Experts of a small language model.
Size: width 192, vocabulary 32000, 25.8M parameters.
Below are experts of layer 7 (counted from 0) of a mixture-of-experts language model. Rows are named router (the router's row for the expert) and show model dimensions 64-127. Each number is 200 + 30 x the weight over its row's rms, rounded and kept within 0 to 999.
After each expert's rows: "raises" lists some tokens whose logits its average output raises strongly, later layers aside; "mostly gets" lists some tokens that are sent to it at least half of the time. This comes from a sample of Wikipedia text that the model never trained on.

# expert 75
router,227,205,197,155,209,164,177,140,252,137,203,223,216,206,213,205,207,222,196,240,171,177,203,199,208,151,210,179,171,186,196,211,192,208,222,205,194,135,183,194,222,181,150,167,220,213,215,169,180,170,250,234,264,179,184,201,192,186,211,216,138,247,216,258
raises: "os", "mas", "tle", "ous", "ant", "ve"
mostly gets: "ucci", "ba", "ro", "See", "ci", "po"

# expert 7
router,186,223,223,265,184,160,264,186,153,150,229,161,207,196,162,230,240,226,184,185,231,218,212,251,184,220,163,191,257,186,203,222,207,197,151,234,179,229,211,218,220,209,167,203,181,189,207,239,199,180,231,230,263,242,180,225,217,224,207,188,152,131,191,145
raises: "\n", " ", " and", "."
mostly gets: ").", "–19", "\".", ".\"", ".", "1."

# expert 76
router,245,152,198,224,185,216,210,238,217,223,209,157,209,178,168,226,221,194,211,277,199,188,233,211,138,171,204,171,231,184,194,231,201,249,182,177,191,181,249,176,193,230,232,201,189,225,197,213,227,128,196,207,234,190,125,169,242,167,166,203,209,175,203,192
raises: ".", ",", ":", "s", " and", ";"
mostly gets: " life", " war", " game", " day", " father", " law"

# expert 64
router,207,180,222,217,162,186,210,187,192,259,200,152,180,220,217,247,197,186,198,163,178,222,172,191,155,229,184,184,200,156,245,231,217,241,209,197,260,235,206,276,234,176,201,161,210,110,183,207,165,189,205,197,178,244,253,218,239,186,207,243,175,233,148,191
raises: " the", " a", " No", " "
mostly gets: " to", " through", " into", " until", " when", " on"

# expert 66
router,158,254,252,233,230,185,174,143,169,201,176,233,157,209,169,259,221,214,172,183,179,232,206,186,188,219,187,178,212,198,170,201,192,174,178,231,177,244,154,198,182,232,174,147,218,161,195,214,172,213,243,184,191,216,221,174,198,233,207,199,235,163,240,180
raises: "nd", " Location", "ll", "cy", " 0–0", "r"
mostly gets: "---|---|---|---|", " |", "|---|---|", "|---|---|---|", "|---|", "}"

# expert 10
router,205,165,162,188,219,152,224,154,191,175,226,190,205,201,181,236,203,200,232,189,160,203,164,249,237,209,170,182,124,219,251,188,183,219,148,165,190,234,202,181,220,166,242,208,143,179,206,195,243,176,212,186,160,249,201,223,251,198,213,214,211,215,209,225
raises: " as", " others", " such"
mostly gets: " and", " but", " became", " &", "),", " often"

# expert 44
router,226,151,244,200,187,192,227,222,243,232,222,172,197,166,190,216,208,198,152,289,203,210,236,229,226,174,157,216,206,192,155,168,255,251,235,176,179,197,235,174,186,210,260,211,151,236,209,189,241,160,215,178,187,198,182,156,178,200,208,210,217,143,203,236
raises: "\n", " and", " |", "."
mostly gets: " film", " album", " game", " family", " life", " group"

# expert 36
router,231,225,203,172,245,151,165,169,185,184,167,203,165,212,160,197,193,237,214,178,172,189,173,180,218,232,171,167,185,194,198,175,195,196,241,217,184,141,211,183,202,247,193,186,159,163,209,192,208,220,233,254,166,201,230,213,184,161,195,229,177,174,235,213
raises: " ", " Japanese", " World"
mostly gets: " JPL", ");", " Albums", "​", " Candidate", " |"

# expert 74
router,239,143,201,193,211,217,235,178,215,197,190,181,169,187,206,186,190,230,241,271,251,183,256,234,180,187,161,232,221,243,196,219,247,186,180,211,148,222,230,174,161,244,227,241,191,250,196,221,227,139,237,215,206,147,146,158,237,179,198,201,189,224,247,170
raises: ",", " and", " (", ".", "s", " in"
mostly gets: " film", " career", " game", " system", " school", " life"

# expert 55
router,202,191,187,207,210,192,218,258,207,225,209,189,169,172,161,229,169,161,201,160,239,184,245,147,204,197,265,215,256,240,215,217,151,208,192,223,188,219,240,177,206,169,202,144,148,190,196,206,216,265,257,195,216,221,184,234,190,203,210,223,119,236,205,228
raises: "General", "\"", "=="
mostly gets: "==", " ==", "\".", ".\"", ").", " Died"

# expert 53
router,284,158,175,245,227,230,152,187,202,176,213,189,211,204,205,207,171,190,195,223,169,198,241,233,225,190,172,223,256,226,211,228,217,262,178,192,182,189,169,171,173,250,268,193,173,233,211,197,213,124,183,195,171,151,164,170,161,167,144,217,170,185,220,181
raises: "-", "...", "·", " in", " (", "\""
mostly gets: " University", " government", " Army", " members", " politician", " development"

# expert 54
router,178,179,150,173,213,223,237,197,218,221,185,199,191,225,220,150,230,197,212,188,175,238,155,222,231,195,190,175,158,228,212,211,196,187,199,148,201,225,207,210,191,191,214,242,137,188,168,176,164,221,149,191,191,239,155,157,291,195,199,255,193,208,237,205
raises: ".", " in", ",", " as", " the", ":"
mostly gets: " was", " first", " is", " had", " been", " would"

# expert 14
router,227,139,204,176,177,178,233,227,190,233,172,164,200,164,208,229,158,182,212,182,239,169,155,201,207,234,232,220,145,240,238,183,202,179,178,177,207,198,183,164,208,163,209,212,160,253,232,211,241,213,144,239,156,217,192,199,222,236,186,237,203,237,206,165
raises: " to", " at", " with", " there", " as"
mostly gets: " used", " made", " called", " released", " won", " played"

# expert 29
router,155,226,220,151,180,174,241,249,214,151,167,217,247,210,218,292,200,237,161,196,209,156,163,219,209,182,212,151,178,245,228,201,194,202,171,199,149,199,211,184,224,254,212,159,218,179,217,227,214,160,224,218,246,129,222,199,223,217,209,167,223,149,235,250
raises: "s", "ed", "ris", "ve"
mostly gets: " \"", " re", " '", " un", " Re", " co"

# expert 59
router,197,149,170,193,195,238,222,233,189,231,210,196,162,237,174,214,265,190,228,222,187,215,223,180,158,197,201,156,237,141,198,194,211,208,196,177,176,219,232,194,219,179,172,256,228,207,209,189,182,145,182,171,256,216,186,169,264,194,269,217,226,146,178,201
raises: " and", ",", ":", ";", " ", " changed"
mostly gets: " he", " later", " they", " first", " same", " him"

# expert 1
router,160,208,230,219,195,229,237,175,236,158,216,180,202,184,211,217,153,231,225,253,232,215,228,189,205,161,171,187,230,212,166,205,231,166,182,198,175,194,257,145,195,189,208,240,231,221,166,256,201,210,164,179,259,213,160,209,253,218,250,180,202,187,220,174
raises: " the", " for", " a", ".", " on", " his"
mostly gets: " km", " million", " population", " water", " %", " points"

# expert 62
router,176,214,242,204,187,198,206,184,210,176,195,234,245,165,251,203,227,197,171,240,178,174,177,169,148,238,200,244,217,211,165,285,234,229,161,243,216,156,147,230,196,149,163,188,231,229,220,209,191,222,171,175,174,191,191,211,199,207,203,171,199,206,204,189
raises: ".", ",", "ner"
mostly gets: "ge", "ch", "g", "f", "ell", "p"

# expert 39
router,147,218,205,182,172,192,228,240,249,153,136,192,195,214,195,193,171,214,241,192,196,215,189,217,180,162,248,164,191,224,154,162,178,183,258,242,197,219,222,168,214,203,180,241,173,214,191,132,187,191,239,222,202,167,177,206,175,202,216,177,196,226,201,182
raises: "os", "mus", "iz", " them"
mostly gets: " •", "=", " Preced", " Genus", " Coordinates", "Scientific"

# expert 70
router,178,218,224,181,254,205,235,161,194,194,181,261,229,161,200,203,227,249,204,224,180,133,216,208,178,181,200,193,127,224,203,189,210,190,196,237,233,151,233,180,237,223,141,155,235,229,211,224,193,183,201,161,197,170,148,225,236,190,214,155,198,223,228,211
raises: " in", " and", ",", " that"
mostly gets: " un", " f", " e", "ucci", " g", " dis"

# expert 2
router,197,222,192,165,252,198,179,210,178,234,199,199,188,151,271,163,253,192,178,164,216,236,192,157,158,196,223,214,193,203,204,246,241,199,203,203,272,240,205,204,209,209,198,214,167,185,210,204,218,220,202,198,157,208,220,192,240,196,235,257,216,195,186,174
raises: " the", " ", " and", " for", " school"
mostly gets: " against", " moved", " joined", " began", " him", " worked"

# expert 48
router,202,198,190,180,197,189,178,235,220,143,193,190,179,253,182,154,192,223,179,243,184,263,232,184,182,165,169,193,174,188,199,157,211,187,200,195,206,250,228,212,233,135,180,225,235,172,173,241,246,208,205,160,262,168,172,215,202,200,219,210,242,225,200,248
raises: " other", " others", " his"
mostly gets: " other", " some", " several", " two", " his", " these"

# expert 43
router,191,208,187,244,154,171,198,188,243,198,194,149,186,199,216,176,200,171,162,228,217,213,240,230,165,175,191,220,186,230,241,167,233,211,219,160,194,168,221,246,183,197,216,247,250,193,196,166,206,216,199,187,259,177,210,237,172,186,222,213,273,163,150,220
raises: ",", " (", " ", "\n", " and", " —"
mostly gets: " North", " South", " West", " north", " East", " York"

# expert 28
router,189,246,205,221,151,170,201,211,187,204,179,149,203,191,142,196,154,208,192,192,256,207,287,169,248,213,208,174,239,195,249,141,226,192,180,192,188,189,234,188,191,186,175,163,179,183,156,189,234,235,231,203,209,232,164,194,234,199,227,151,216,197,221,247
raises: "\n", " The", " and", " In", ",", " Many"
mostly gets: " ==", " ===", "\".", ").", ".\"", "---|---|---|---|"

# expert 77
router,219,194,184,181,238,195,154,138,220,148,216,242,241,188,222,198,233,164,204,228,173,190,247,172,212,228,245,233,212,175,207,166,232,185,173,197,240,191,148,186,227,170,151,166,240,251,181,202,177,213,192,182,201,212,232,197,177,196,143,189,179,225,175,187
raises: "...", "ments", "·"
mostly gets: "nia", "tic", "ton", "ville", "tion", "ma"

# expert 57
router,163,252,228,230,205,185,234,193,229,263,188,171,185,219,182,205,199,197,204,220,274,234,218,228,246,208,197,180,226,160,195,176,171,210,200,216,170,209,219,191,195,162,176,180,178,189,160,169,141,223,268,220,197,169,191,151,152,244,184,208,242,205,178,210
raises: "The", "-", "=", " and", "S", "("
mostly gets: "==", "\n", "=", "He", "    ", "---|---|---|---|"

# expert 26
router,188,162,184,210,202,227,219,194,212,226,234,270,257,194,212,214,203,216,170,261,178,176,148,208,168,174,257,249,188,177,144,220,244,250,176,208,205,147,189,186,229,234,208,168,227,216,204,207,173,205,162,180,207,145,207,234,275,153,217,141,154,183,178,143
raises: "s", "au", "ur"
mostly gets: "ment", " dis", " rest", " process", " power", " un"

# expert 78
router,208,161,170,185,171,244,220,213,202,193,201,182,145,227,168,197,181,199,261,198,214,221,193,188,208,194,196,237,245,188,205,195,215,173,235,241,190,250,186,172,157,193,227,204,167,250,199,157,212,184,236,224,196,232,189,145,158,233,201,155,166,247,190,194
raises: " and", " to", " |", ",", ":", " on"
mostly gets: " Location", "|---|---|", "History", " JPL", " Coordinates", " Preced"

# expert 33
router,252,184,201,209,269,177,171,142,216,208,249,221,253,216,230,188,221,212,170,199,172,150,244,187,233,222,208,212,163,150,255,175,190,179,191,199,183,143,154,185,197,213,193,200,198,147,205,191,186,210,194,223,246,220,198,176,219,183,192,206,160,204,225,189
raises: ",", " of", " cases", " as", ".", " in"
mostly gets: "ville", "mann", "son", "ke", "ka", "ton"